From a checkpoint of a small mixture-of-experts model trained on Wikipedia.
Experts: 2 picks a token, a shared expert of 256 neurons.
Below are experts of layer 3 (counted from 0) of a mixture-of-experts language model. Rows are named router (the router's row for the expert), gate (a neuron's input weights, with its number), up (a neuron's input weights, with its number) and show model dimensions 0-47. Each number is 500 + 50 x the weight over its row's rms, rounded and kept within 0 to 999. Numbers have three digits each.
Before each expert's rows: a language model's description of what the expert responds to; "gets" lists some tokens that make up at least twice as much of what it gets as of all text. This comes from a sample of Wikipedia text that the model never trained on. Tokens count by the router's weight.

# expert 12
Numerals and spelled-out numbers, especially day numbers in dates, week numbers and table cell values, such as June 8, Week 12, five.
gets: "2", "3", "4", "10", "5", "20"
router:464474438466594468582434557564531469516496564550441526422472487513511469429482585502543447614539394476491474512501548467485549436483494469526480
gate2:431532541531509501581464504456548489496445519478482484526486491550508481586547508486532492429537430490561474398508545566434410544586566400459491
up2:520464388542462532531603457460503512485604467511578485462493501549513443463371493441515426538451532469452516612521556523443577559385404467516499
gate3:525507546550558437472526590471430528534511536459448535532490620509590456500438449442464428571515583436395490476495568439523535406493565386468525
up3:549403508473620535560489508541529430478438578426535489596597562555570461451450422555481445548516540568606503470560545468396524559521505416518557
gate4:582519551495457472482545412546509455547540521498566453434484445493453534412583507482418473507387566521500464542507461458618516518412395565543503
up4:487479467489507554497607468405387525426668609462539435561487443434503488553445501611533603575544454551515425417533476492531594512438603439483531
gate5:512592515414477453539445461564484372498516350574437579411534435558561486463495494449482410575406561509642553422579493509553473533540495555558469
up5:519539471506566532449534534509545493498475565466499527505456494666529494499470516424559566460473533532480546459499537547505529463549468506472594
gate6:433450489481469542562479556542478507632530545594471453489513495530543538496487432538542499597532464542467466436427496542534492361479480478506549
up6:434531533468427460509473456505513541519429513573556477494458624572503548468560478460491582518495570527528521509428464437478539438432597577492554
gate7:572450460535488510486505472521482437513457546554476507542495584431439469486576560540632540466480458445529522531434569496448467492547546480506447
up7:355523393433501489505484516591564584465443484553464609455574460496488516467595469578490511511463478564521550488469518488495496451514478445466579
gate8:476430535436557597529492558505491471552431454477529550525574511495582545457537443511527572468529556523428441566491429459504493446552495559535522
up8:466583556489627461638463456451556432466428494465504382489578543528638547528532457446535474506582442434456562528481455487428477486449502476476421
gate9:456513547498486494429484432420553505492542509578559556428471543557597549490460505466554513470496446567500502392526467572517561529557582483517522
up9:578461409551531509527529517548527501589526550508527458468597426529454575555524515537505451526542548491389595586467489553520552473561394599526533
gate10:440510520541493536517482499571550500465437525525455503466376581481495568427470481469476506579573422543507508477459488462557550473430462536521453
up10:571452498604559402529466508513437472492512439400514604426485608475541530529488610455508502468531501489369554491502476552435638487608482514489555
gate11:460425586468471544482548476484632469498491560521458527573560525441501430446492521546514548502459522462490511448502570531561463480503458592434525
up11:533486458463375493661549469475588484488492509469463608595487420482440575464529484564424483489449585441456482529461450501517512553572410542547546
gate12:507385475501513400589496475592549463468486545528389440539457507500429444490546469448471463515478633442518518559546481560514501490488421546479466
up12:595557446499497482474498524425498423470550544583499500432526560489509547542323449496485500506513506466620527593448494435450538493548607435555389
gate13:533505453445482542449435618515482522445594583432460623472475509567440534412503435565425485542471448511516383490446510468509556429474510450440554
up13:520556439553558540465507540518478472469488472552461470506456548541565572475457523467537464533441525518479532468522467505418587488501457434494469
gate14:535566554523472475463560470552467544584434453486584450571519553506438443438563441585640523441465478457447535601521520574529465499504488407462454
up14:452503553501488472527479435446488547498543441542553507536469458477495527491531546515578541551505521643489574541481489480582452538468514502496480
gate15:499390515527396484475507474521518484473404437477538441530487476433458550463548502571507505451490488549400522473498464511510428532499499420413495
up15:555560541514488578560510454451548452573477515496534541500593543531556573523540526491511491489555508457387517585544528460440533591547453438511504
gate16:483519349503536551408513501493453528441508519507480577550523496488526427487487484497447431492492451468526490416552533589475527510509544455531499
up16:478461455526549579433483491480464502432514469445475638594469413414488504469524488474569417501499513452493508487467529477483472437526534458505502
gate17:556567532488615431522482615568555420533409475554580493542539533468417561485506511543480508473459538437517484537515576503490562469404471479588541
up17:524505566505380533434479460545547559568471555509567476569412429336526425505513499466530493562540482472523478394413432498521506513433533549501537
gate18:541482519475462438483471539532566548551450458459521465622392533487473431467509517508485513423442450560441510556490547440541511589429482467472478
up18:488443444472402438484515438558494539449471485496574547477498466490437481517486425567551527590584551500570478498478480487455456476494499434492514
gate19:543455532557590525451545615443465418535474448512510514563516519554470501622438468521501504560488518380502540518540481507551541490613519420484446
up19:507483585441475469560458446418533505539526509560519432540546475486520428445502497500543487476512482554588443461560536500520429469587525558510575
gate20:449541551482592515510470492518498437504527547503451548523560614509423421430435454494446495445549476483601436445583530477513502506514558486506418
up20:532522433559556492464412556461434508416625490535587382487484457473517581440499472440477615480595500449390542536582486561562497502448522570529402
gate21:507527536548507527519475481467503507475568570593496506490509599448472546557509485495446489466474481525475506414505545563475539501466538467498511
up21:385468447497481523510554487537535377486481445480458492508565513401447478433425577447388484435566552539476516508559550522555549579448508437525541

# expert 30
Digits after a decimal point or degree sign in coordinates, percentages and statistics, plus %, km², and table separator rows.
gets: "%", "0", "2", "3", "201", " km"
router:416444583523460540521612431456462548508543597486408488531517456531576452499476504558521524524489428439496547481506505558528505537487518498530511
gate0:490469534474455480552526550432485487512471519464504535504496463500586516474525548410450482507513471466569556520426508493501489516524511467532539
up0:523473570514431497539422399466540544473517585454403536523595476407448518475466504454440505512494487542448416481446473536529514598520448474528583
gate1:503608517573567529460472458447537662509603393454569476496538605573480504535516569474477540458408488558567618526539473521479489540552526514608504
up1:424552497559514493481448600474505479538418459563493469515514517442552447578452540439464457414465534461379543411424557486533546449439586534531418
gate2:583544505556525434477528516464482497431560548505421521359489471424506496554452559445471483471495494541437468484531446466545489444524486571450490
up2:540450492544452518463599511449551449486495520527553486503493506451540619466533552466514446559448405521549483479584538505453496513475478412512511
gate3:502472507520513556508531420559514592506591494459598569450474593518476429555509512510548476447529527480556518498437426466535576439501566536493552
up3:381518490474450559486538448590531558490507509474459616418481403435536448462559429496462473451429516506430487502469426468525444420526439501504585
gate4:564403435527507442514439507484449459488538527485507423411572499414458416537490510576480502469436429600403478404515513479516428503597502505446545
up4:533501367440462499660417480449457541504514434568597452458449569419516559433543500457501496483573489560566538566466613456410431501511473394477531
gate5:520413508527533514499574534475593422570516483575562470509545503542579470476476469488394526439506506458499486545541481583613514535521494510574505
up5:484477476484501406421467465474472484504450506517490468504611488437608510461469466500552383452599402552554503470458458488523572533495474432463502
gate6:458500508438511401499587535525521498491477560506456389546463434464571487541453465494477560493549467531549536520600472562508476416483521512475540
up6:547503504514566557410387524505522446584556475526489563536511532455475514516581417482524469499488552541536507458461433464496473512559437531467502
gate7:511448565469479453499549419444514529504502546475524509493597573541546552553524453478431562554455508497494512441487507493506508553520434471500409
up7:497523499458552488427446487494431524513515491483491495527536496485545571530554472562556539546460482470403434569428520470449424549492566470471550
gate8:377520532526485474535491490537502546465507511417530489583528509565583542488464480526471489559558460481466437443537443521481452524492515507523397
up8:461530578574405564552550473540493466421497523511508354511537609475487579523405476598488483558562513514561521490517460581416485458349511492517452
gate9:491538428473494457539471559468491579498515486526496532528500432484497490552410438476521490601480435546496494408532484468557454498535409511501506
up9:579511520543590414503485467513505522528406478603466458544485495478535568628554549424530549481498531607448493463555599459471447504537499476459615
gate10:557519588519585626454480495446535486504476458486460410476404420479510506554551530503510432503539510453340436458524370479542504523529539511587519
up10:462468524597437474526493481455466432517576428530485494554462500523435535589534362545437482423455477548488540566510469501468441560532452451465502
gate11:387474488504508473521571482614523481457552491556470538396507361555690437523467416500568590531558458497528481580583478560498546479557463574500570
up11:485508515466510618505497602497585560535574573493551515555477474513534583517527471502562532542511535446468422601464519509443525530512424624495457
gate12:472449542538489517574523305492489445512516613534577522517525564375428507515488560435457433467521525477529470477505437621544573464498556379492556
up12:536426495474555527520442396504468477522480472502498394562405443408461536444493475521497536558449480453487492478500584452524456471572467396489558
gate13:545497441427465415500473491537515392448544507538459459475484401467584427493458524493527487622515528463514509633533403538598516428457450500468543
up13:456532519494522493491476527508476448497430416550504497371569498494467548546484537442395531461442473540487435477515520498432535529513580507591533
gate14:499499535528468513510441464467490527523459539516531478443522530517556456494489547472365470445428520506486523491533480445553530422540522536534445
up14:409477539429481610530481460487554420549556511445545447521543527504476414495534572519516427496564548608552548591474517472528505516496500445389587
gate15:470488507440520448458534503441424465463539510595518582475531583523566462477445576455523597536462488501572529554460502481473501503466492537414429
up15:491479535515503495555516527523539596590574514443519565483467485499563490527521571419453439488548476469439522480506480490535473529501378550397488
gate16:485525515450561498480572559481448433471472570459540527552506513488485513534535548437472499524502474455472520376435521443479515501547505518539517
up16:524427513482522511471518481459506448506540537459439466433429371538471528464540585579551506567531443472500497544484552519475477472422480481486360
gate17:536483556522507482548537547495424541510440479452478570577428396427554445453499506438463503529440477478569400492602458544439467580471513509372515
up17:537525458460591463507513486486456582437560540476500462497473544531470569556554549516539520579569476517592500426488652442448485522474448496449520
gate18:534532504582479554545559578479490471395565520574502476469484509468498483531452488470470488412494446485445427487344415434506450482542538496486567
up18:459539442401413452430464499482519497400437518460557611502620603462468526468468470542505434472509504508472406438390490428538545489628486476472533
gate19:507487591433501541504472462553481541561504542529492483577485634492503474492483521507524514498476547570453533475487576459494498458510427529451468
up19:399543432467394457502499429556564417447511468437517501568487540550505468490494530452523513522507449503550537583499474479472511566536476510468466

# expert 61
The words and and or, plus action verbs in sports and career biographies, such as plays, won, played, served, vs, often after "player who".
gets: " and", " or", " won", " played", " then", " but"
router:473469417490583516511459375435400516540594514577480489508644497611511521470617481513507514514427458574405456561506552477478559552482497443460456
gate10:506504419493548542463483415602537460418528494528560459528559554540522536486525543547504453504572551524447468537464476513595508473491530435554513
up10:465438471470448510440503422466542531554496441539497434490620589513496554521510474555527480547488493513519430516550510547419555498552523487486455
gate11:448528496469509490417554457553500496417536415523599393546448576597449526574404478509426478474439457630458532521589495458467485571486498469534503
up11:563450482516596460512460463518416579427552444445523502519569586516451513547460567494495483483535420502523456654485501510483494514469499422489492
gate12:484512488462506457414545435585547598569508561556566481481517520503513524535521454467478485458495506557497578565533502480427451493509507439444447
up12:513477462440541545519459557491552525520462531481531491481524583538520595558486441461463474592498473538492590485476467412382540481475465500514509
gate13:531515536517501550480626529505434548499547483522505413516480582488539516559486536444379502434494439473426498480514394458486473461518439494445426
up13:426490472454578585459576443500504542439549519475460553429452547493590578511490477468558459461479580463583511563484589517492495486510550524479531
gate14:516517482454460526493504560507498474437553516422484446472603508461508554583505437462554526577544547519489505488523481416500412550462486483527510
up14:459533407532522469442518486528587477572465499539538583452503463486551613487465514510474447443513472577448541538550530448431548533558502412467516
gate15:489391498455484567618494462423513510540594467533457578423585485491494563505520550528507458534576520534505559508530487443481513506523532469577520
up15:464513591581544493443392559541495502427448501445519437420456445524527511575472504519498497498452494449527485434433509463467492421490522532466526
gate16:458516558452453513505501462457574435512456503526587519502553368451580532461544589586469497485431557449504472458525503480565458421533473563520530
up16:427496507474479464549559529475531481521499518475483505530406438522382513484495520474559552464455544547467477463535442447484539533447551444545493
gate17:512559438473512524386491537462425489593421570508456426485616540439438474532454482437491554500523502530432453449467394552496522569489618492460423
up17:516526499457607458494537491620424533415553521518463450479465440488470585516619416458423461510469540521437617489450481580505452516490522573511495
gate18:593487413450490520414513357520415525552491552542491488534556545552441509460509452475491522479541524481545511447484484513408524569536460415492447
up18:517514567523431669375477528559497466491438545459473426569585517482468540535494447607483569452539561601456624483542453445599586514497489550512543
gate19:425467566483504486568567526459507453481517521458474556592553432543515481579543621584601590434439498558500530498506469470531532509455546593503519
up19:503526512556550494435429462496584587503457541494519518491541417544549570416488445409482495532484516498565538531492467515439487489463462582495481
gate20:585436443428552571495399543504393462461578516508449551465557566503532593548503493495496603573537467600484562478583460458497581506574529471459526
up20:491468540417525503486439386495462493585575518511406434561659495472454556554411491595507452514477484520431590482558509445466495509451483450459438
gate21:385514469479502488490505496633413521400451434502505520482452450546504528474489505477545565490470446490468495555492456492577602402505543458489466
up21:485498485453610457502555467423528539588555529529537584509579516458548470442507494490418547517498428404543484504450442515513470467546568543506472
gate22:494634478500520371420546518533372568508502507579489546514538531563448448453502514506459546479506514445477555532487535575439546503496515507462466
up22:494512463491427529508461437438478520443484509495485569588541473436424621563517495493534596521523499487534590455388468524545450481521508453570535
gate23:458405403397547509478526528422616394558514466652469524423560580468577534513537562504365478516452526472477559531462451444515569472523480523405524
up23:457494428429408542543502399470521540557479452467529486500577483500571472512454487543532534579455515552498522616528515418546512547440438523519544
gate24:528588432457589509452435550590518529483464558515575499504562580605541595517483455501547561531432572550473427561450435472468611528550545574429473
up24:486455503539483549540521593455481507530477545504398475498597586420558459487460488468541462521426564515491521585398544542540579580543490474480499
gate25:475466483511591510550497577514504533518508441528535522520428519485512492489482474450513542507496636420542513467616555460491505532528483591490520
up25:505472543577525507483456494476521448449492504541475511423560552441467444550510558572437363577526461502559538430531465495435440509502549484497430
gate26:453530508497434531565461446431384607477543493455477498421483546539396490551501464420423486517434495595467498467526426446518602424532465522584529
up26:463569514425521541491436498474526541485483577549421503506517480644478549486493517423569507416440473493456530429435477489411566540534449528539574
gate27:502493497612459517499564494507475479477516554576457515545477553457467458473549446490473549497447535420554440426565454536557513456494437450558537
up27:543478565479578540474487612496594575473424537435530496531480497451422514529443514446557512570561550596479443502510592556584547512527487486549531
gate28:574501543440480489472455475546524521510461598470468504592488506499612455547496458493508514596512487469493458453588478548568435520489409469480433
up28:556417509500486466539527471533479469530464509459508495436582461453446558456501477505463585444636541561649535510512530527554441439445517462448570
gate29:554525482519538482558510414407394573500498507549455532455548567483473454566527532436527520405477516469515593573568545563489518566526490473486542
up29:455540518495649537553391517556443481583464481464388590460583544484431415408430490506513434370460523422456436581484523539362514544475517399457537